From a checkpoint of a small mixture-of-experts model trained on Wikipedia.
Size: 12 layers, width 192, vocabulary 4096, 31M parameters.
Experts: 128 experts in each of 12 layers, 32 squared ReGLU neurons an expert, 4 picks a token, a softmax router, a shared expert of 64 neurons.
Training: a variant of Muon for the experts, 815M tokens.
Below are experts of layer 7 (counted from 0) of a mixture-of-experts language model. Rows are named router (the router's row for the expert), down (a neuron's output weights, with its number) and show model dimensions 0-191. Each number is 128 + 24 x the weight over its row's rms, rounded and kept within 0 to 255. Numbers have three digits each.
Before each expert's rows: "raises" lists some tokens whose logits its average output raises strongly, later layers aside. This comes from a sample of Wikipedia text that the model never trained on.

# expert 97
raises: "ids", "id", "ily"
router:105126127106096127143156142134098128127076126135135097127147108133146085142129143144132146116092123150098152142079153104104130157112149129161147078088132130131130123102108125112159166162072118110123099122120162168135159097114102166097154134175172101116098159121114108179120135122135154105133154160169145115108141164152150113102116130143135109135119128143155091112113115136123101129128149129095079153156086123118132140097142117096134109109152120087169173139141154150111135099108132159144132108103121157090136129107124144181085102149110157172132118169110122166141117156129100079
down0:138099147086180127145095115095099092130097162116098172129142145115127167138129091107101120133158137106144137094182148117157159129105091106127093117157133122150152080105091107096166144081123146157103150123123119099113141164092095150144128151126138150071161158156129128129150113130124127093130098144100141104120132111104121138138147107118113114172101148178127094158104162130147121089102125115083154092146131122116141127154092109116142141120154163089141147154114142111073131121123115125105105114098117103162126113130125166107105094103119130103146103119114113134144150140176150090
down1:121106110114118149083099163135176126112101168100124143158121086157120141123156155141139121142146100150117109164142140174117140088144150148142144118124157090134168127117104121132098134074129146128147117153151138144150160084124151116118107123129132169126118121123129124134189150166126099169124105139174112134144137116194153144136068131130151179102132141108118137120118130119087132145108111127106131127099112145125113173136165105162152104135136161108119144096127115147126112117151121125095176162148128131120091065110136205146144105140170160110133113098091140125130112104148117115
down2:105112129143131144171105135116114071132137141141144113121126126122162135126090099122114105099107116141138142109111126147132136101136163157120106103173171148156134101127137105081119183141114096138125189131116100136125123106111118164116089134037141151145078096107103138140133153087088148094132133124101151121122104144116097182122152109112086136139088130174123150147124098148095139152163081140116105132127140155172137178132120154127128108064132081109093104139106121094120161120145137097133108109117116132122143124104154122125129128129075133147109112116130101136128126134149142154
down3:156160098141155148155103165129109123137131112134127096120137120144128120103162138153146133106154103099154125141117102123098154134136130140078094141132127169113170094189105090110102095124097164132143117129080143101147155118150099139121105160166146127131168085147121127096152127144159141118130121133118118123150183107157130118105125115113161133126089101149113157105106089145122153105165088115164148151122088147143116130163130112106096119179119089111133150141149104132171167122061115136115144091158127125140140180157102152133115112100144123156130161154119155089110171129107153128
down4:050116118132116087131087109159125080065168154154130098127142149071089125160089168100095145128120136126131149151105140124093139181145110132151121090159146127153140114132168123123098113129090122138152148086157124105112107126165108104121141167130156119153112099117142108110151186093127143120152123144124120116131097139110121110105124109143111099162142138163135145126129133063182104143134128150156147132102115132145148103147111102136145155111126098129108132128159124158150155112147107119103121113093140119147139120143149094175134150127182143140133127126090157127124116141107161096
down5:147122133086142133140178121148129157124082138129115161135164115166168123118097142085169107122137113120135132137131107140135114150151116115123136116093166175103187129107152106110130147107094058116109149084136133119136094142106132161119161106130157152135131148142131122144113143128156116080128171122151119097155128100096156104146108117128160133127131134153125105126112184133126132150128146138131172108159130087112119180137134136141108176093170131135117101117128119151124134153115135168095101098165197117132156172146101145174127115128167116108133092139117131114155112132147096173
down6:212132111125078142161159148149134118125095130141114154096131142128120117098132157129159143125096135080134107118110110090139129135113117177128144124083130150142106121142147104110166091108143090136129110112173119105102152124154108073150125173121172125139141107146136129097150085156113153158152125074127152100175111155082157135171145131153135131178093113133164100150152111168116141109112139141112139118125128115112088155113140133127158165120136105127104132159132120120096121116130122162101137104106170109129091180154168118128152118095098151149110130099105137115115128140106141144
down7:124123155133153130146147120088126113091109081145113111114134098144159100108084123099108153106122141122140123166128142105116115140144150103151110106123109171147120150136124110086092149128100109161151149088182118103154127177129117109115140095178131105135130167108133167142094102146142107093099116124094150105125126178149087122161132128122154151117118169106175129093083111126114118149140157176139126136110139143129148152076138088109161099113168162123112099077144097151146161123113150130154124146096113151126154093129115103139147116166110123150123127129120149134145116134204120110
down8:159137159144101163131122146082135147147133134108130156159114150163140137131116146136150120168143115119152138165101108121148125089156122112135186159161110155139138125130082155130087156088058138151125114111097134177167144139155109136141105142121108109137126126104097132158125156135130138082139130096127149110110115180111136157127134129140124182114098162150104129119135133165136120139120138123145133148132138129154100156111087136141124113182183139092142126125140129125097127065152099135174125145130171123132152159178134125127152162137122133135142131104146147113031125110126140135
down9:128149113109149128119126139133085104110121133169144081172163157116129091120140120106093090104118129156144119128160132153105110203120127162098132118107108088134151170118107165084138158121120157136112135107092135116128172151122145126134127122097087103114166171119134115111130130133130139123141151113075126116134136157098106159147129142104168091162129138175163130131099127129146146146125119148088198107111119194110093112126097111115117112101123120099124127155102134115122115192152151118153134133105119116143135126170167120148145146167124102104169114117120119110145139120173131165
down10:111107111151110133152113127119127083166135116108122154178138108139138149090155089121073144121109146135138123134145128128112162133066122100158120140130098163124131145127074126147122140086125128135100119187102149130136141131090132092142137128101127131137155124123165157177117146084150127121128091142161114164127132099102150155128142146132111190150117112120081150089096153155152145196121110102129117143143138120114150144115172139101113156094144113129130184117160138113134116104104139111106103134110130165093141116162127089099102123128122140177131143086092122135135101114117186146
down11:136093132121137156111090151133089110137138153126093168100150133160137146135090115108117095118142119079118135078128137110145120122161093159133128119116085130115172101129136136157091107144172164107125101144140125110114111137126151131164085145146137139117144147155153075171109116112110139127162121136155146111143130131147133163108122107159140096141168101133156168089122118160113132114170119162179165082170100144160135145096138111150122170140144171147130091121126141133174180113133124144150111097159102099151131121102179153137099174120091118126119109130126122138098117092104142126
down12:154170124126119128115116081110128156157128129085136143156129155150163148148110054156118102145118111187126137122088109150126121132113175131118143120159152152142152128124135140156147153130122133137074096116138132106121139101122106139126112160111187128139123126101081127136149139126113169133191178106146117141129137113099137109163107116152061108126134071086164128082121100115084180117112150135120099117119159149135120105094135156129105096146111129126131136127139120126150136154090106119098103115127141125134103114150121093107106098165107106172148138065157118121135126137131120126
down13:129176077108149115091137112073135113111121131133122109127130158144066117160081090139108121136159157126105130148090114147171157103116157147112157065130119162125087159133107122128158129124132127149124072142113126123144096090148108111144130141136131121125133120153106059134103083121125098110158174147126128130143106131095134131149118128191092105111151170130104120094125116127162128104110165103131134132142155152125153143171124115144094096094075111119119172121111103160111095150106123144131113108117106110170107134124124138123136168133157117110151143156142091116161139151147125124
down14:148161106162097122103131158112127144121167132132125118143162082117101115138093133119161120131134117139169143143087101148166146140147084124183148137148143131135149131138153165103153146133152136126140103115135164108175104113146148096134131157113142139119119166115110124077157127095132107131170131110078158142175127066158149112146148143138142137130094149107123120110063123148106105146112119124115120056109115136106144147112156089159090103106154158129149147176156160103155159145159154122132123088130122156108100106133098120168123149077143107143103142158140138112140107137114130142
down15:151111149124104131112129118147120148118097190146156124076164089136069149129125165172142102121092122113132142128142140109130140122150104113118161137151118088135088104113098118147094113088113159132078103181151123110135130110118091131147150127158102135107113175145099101130167140130153123094114105118131079138115095117078175121140158109161154193109089102150114122132130125117144128116103118109085120123109139102146128130104142107108122132174156103121120140133101134142176121141120104122104111145128165099140103133180162122104086104122141112112125162114166084132109156142127118112
down16:122140124131122093112150111126155108141132139132167127132113154105113116129123124168179125140110168141142140096116143125091121132125130105134130115124126099176127163110129097148091092188137128128119126137096167136121146124127170095089155147132121126141133090103097106205117125138093169148127128121143172137142150129130124143109140096104149097103124116172163101134145078183114146093115064104149136127126097113090128123162150126094094075149133110173128154132157135163114136115152146154136153138143103075132109162136167146115149146154145142190125108115124125143123081121118118131
down17:117105136148140156153118121095116141106144127123108202171126070132135099161156095157137096154117136153134100093152073171121103131130126158148126105123138157147098114139132144089170174169103125122094118128131107121147113111155148129107130161167166124151128121142119157127161161096138121168100146133118118146137114142123140120124139124103183157129117099118137143134125162172118164154098128085104119163172063142127127123132121125111113138147125170110144122101100142119136128092153126154139166114103140107120137111116105184153136086115138152100114100123133141065131122144130107174
down18:141117130154105162126129122185156106061135155137107116141126093113122125154154127119154102132102118142145107129136120115073128142124082142135142105153130113123126115132102134131096162118112158120111115160134069110133160179144110105145131124133154117076150118107163125034174111104139091114166104101079106113169123097138136126130140114168154126100100154125114116140116115127100125122168128100111164144151158143158122075107131130110137146124152163089145126106101114124121067139110094119082109149118149130093108100134115132157126128119137112090121109131164133135108106112158114112
down19:121141142118122130074131142144157112121131100161176139151111097103130090162122145143125141168113111114123135121141088100113136104132131189132092139132068109138137111110135140087111158115191122091176153112105132113096133116077147125124109158098093134119175125104137097070093134110119119128148134087092086134149133176157144149167153120096118124161161130099113125119110128148149139112158116111080133120133081096133138158147134123103133142135145150141122104115172144152111117164111143153170135093111135132110159118126135154138095148103166144089116144118154179147142127138115125101
down20:107109166145116168172139163165141131152165123088110099145119111125114139123148117179148118137129143157141142151142141102122110145089095141160123112178109138109117138118144112091106106128143154102125150117156067159143090138133071135112137108128165077117131086125113157136119149120104107133081187177138123160085125130124127091119135101120163116157084132147081117160182156138144167133131120095168149130107143091130127161150132157109120106085148133111114139118148123150152151163129139129094117112087161120111109104132125151137125113135147099121125119123156085143141100132097157149
down21:169122141157107116123148112109100108142150166160092106078117125137122116139084116156123155125163106175139140113106136126125117126120141118104133079143116086150173103122120056094152177151144086126142095142086107116146169109104094108155115123117133110089161122158138111155131124171153121136079165108134147152111104134117107127165135107129091118124136105103096077158147152138151137140134091135111156145152130138115141095107137114149134129104104105141149160143148168106140096105128082138118145128166197138146099139130147092114127089137117115108150128149109140088137104136143132093
down22:111127158131131107130119138161136123107082134133132145181110097113152099109139133123148144117101127108145098127155108116145123098145163136152150148084170130143120146137157079114122130119144179081107130148164168139156152134120155127112095199139108138134094136082138094154129117131096116103112123116124120085141106158165127103083135123105121130126133136129145107128109111192109114138114085142147108082137118173114147106106096067136110117137158178136118122131104140152116085141105146139085142121157147118119107098107089106103135097115187067128105128157131133138112157133141124154
down23:121098130120116123095152149144148100144135163100142141148087133135127122138126139089129113114128121077143123121108121121122115123145156099125112132160100147107113082151101130149130135103138192100133121168126168124133114130117112130122101141089144152150145135147147177087107110137156145114134090104169135105143117116170114147127150153127137119092119133138136135167117068126090162132111135093076106165137113127097159132112135120094120138100145200143104120124113077101138118159178119127095139122151123111137142157121099168138077098178084110100122109145093167122180141145151092126
down24:113167217102070127121105180122097153082121113127137129113144127123137111130074122128100140160151090126121151136134135149164138134122140131146113112142129127130131098119133136153105071144105068146083175140110125102120146158127182150114138136172126134136092120109139106138100111172086122117158090143154127108119099127105142108120127094120155138142143131125130104131146136118087124113105107138097086135166164143128118117108110128066132126135132083154102110162136153151138165161132152202130149124116168147149106125161128145129129134126136156136141146109110137117100138109120167143
down25:079135115132110099064102135132139145100084138150145133099162142111094134112162198136123132123127156119130074104132127108111095128129127132129139108105169129113146137136141101161138151149103130132116140107132149166180154151092152129161161125112120112121163120141109134149125102136119091152099179103093150105119140107165118136150112094088125116120161170183125147152098123140122111123157105149106124172129141134144127127155097131129119123107165072137136162112147102192145095129112163126105135089097109141101135114104131124093177160152097122129088135086138140097139144143133114136
down26:137117147140132143158167132157102148101081115152117126113108119102143087100124151122146143154108119124093142133098127136165127136116134100130118081075103153144122163125161112176126141118114134169106143124126143135105145113148171111126115116132124142158093133109137159111135113105143152116092122102118137121132113090133176132131121092147164088084182117145100100140116142158114118140140128124114191090142168167083107096097181148132129130096137127103144123143131109124130105129087157136086151155119122077181105127145106105119120118126168162147179156097132059116129129113113144127
down27:089137120168151114119123123115154143136126122134084187081137143119170140149097127169104135147104119130113114082151187195113135141183123147153112116146128142106131123092142166097097095161120137173094137123150164116108077142110138193147122145108131134164142104135135072120114148176125089144108124147165125126140156155116151137135142115082136159109134152138120147146123160118141163119164101114126156148133134154154109135133070123140082130154147092101143146142097163113101105112125126168158109136129122128130157117140158128171154152136116102116123146133114098130115128125134122135
down28:103111147128109125122135120118134126126130116149134156100112196101159139116127140122133178171158137106127119149122124103082134129134122117149112152122143107146094187100088101112155116135162168121129122117155089095107121115151162105146126138155113130168129135134125139132091149107108146115137149120062166119145110148087124122122092107105103152151128150115123131128154168095184127140111097108111138193122130166133096115132136106140127111156129098162111074146177174148102111143122102136182160135133130137113141172148185142129119127108114099103135147153116131098078130117139163092
down29:109155092175141100124118116133126131147069098094099097133133111118122087155140143140150114091097137118121133128149185177160091129179134099127154093108121170141154097169151136075131147111125131149151132141124127132156101144126152166115159148133123107083101155123130129113125118111087159109119102171106151119101137163157124121102160152158131143119139125108127147122153126153124147112198166136117106110180102179132132132106121128126134138178170126131111096153148119140126107122128124152145126141123113076095084117108072128123166105129144145131107116158136118099131109148162141148
down30:125131121108107117143191131131126109098134111101161154140113138155134132084122132123146126150179111129151097137166128119147121155107161098145087105122133145117096118137126141091143135152140163083136119143127116135125152108094122124108145124129120183088112130120126153107102099146162081091143109099082138092065097129072185115170084123170159120102096156098111113128126102094132132155164163129152155102116139117105144128156127106102138152123124154155123161132090151114132132152160148140166118097081149125136137105149142089124122142136100109151147157128133090130110096126122122075
down31:150089094147124117090121126142136165122138076141132150095119135141122140156107147114108129156122145123098125129170086108154106167101127085142094154135141115128133078126136145151091148165152129143132117124153115086116141100132115121101129138125088130150108143131123124116177146131125126146113100135136099122117139154117102098092126104123160135166152108087161208120145117090109130093115156109143094133136167094101141141108133099091165116132186133118110121159135142158117084128150184099113121142131135135162123066158157166087110111122134143157095101093133109098122154164110129116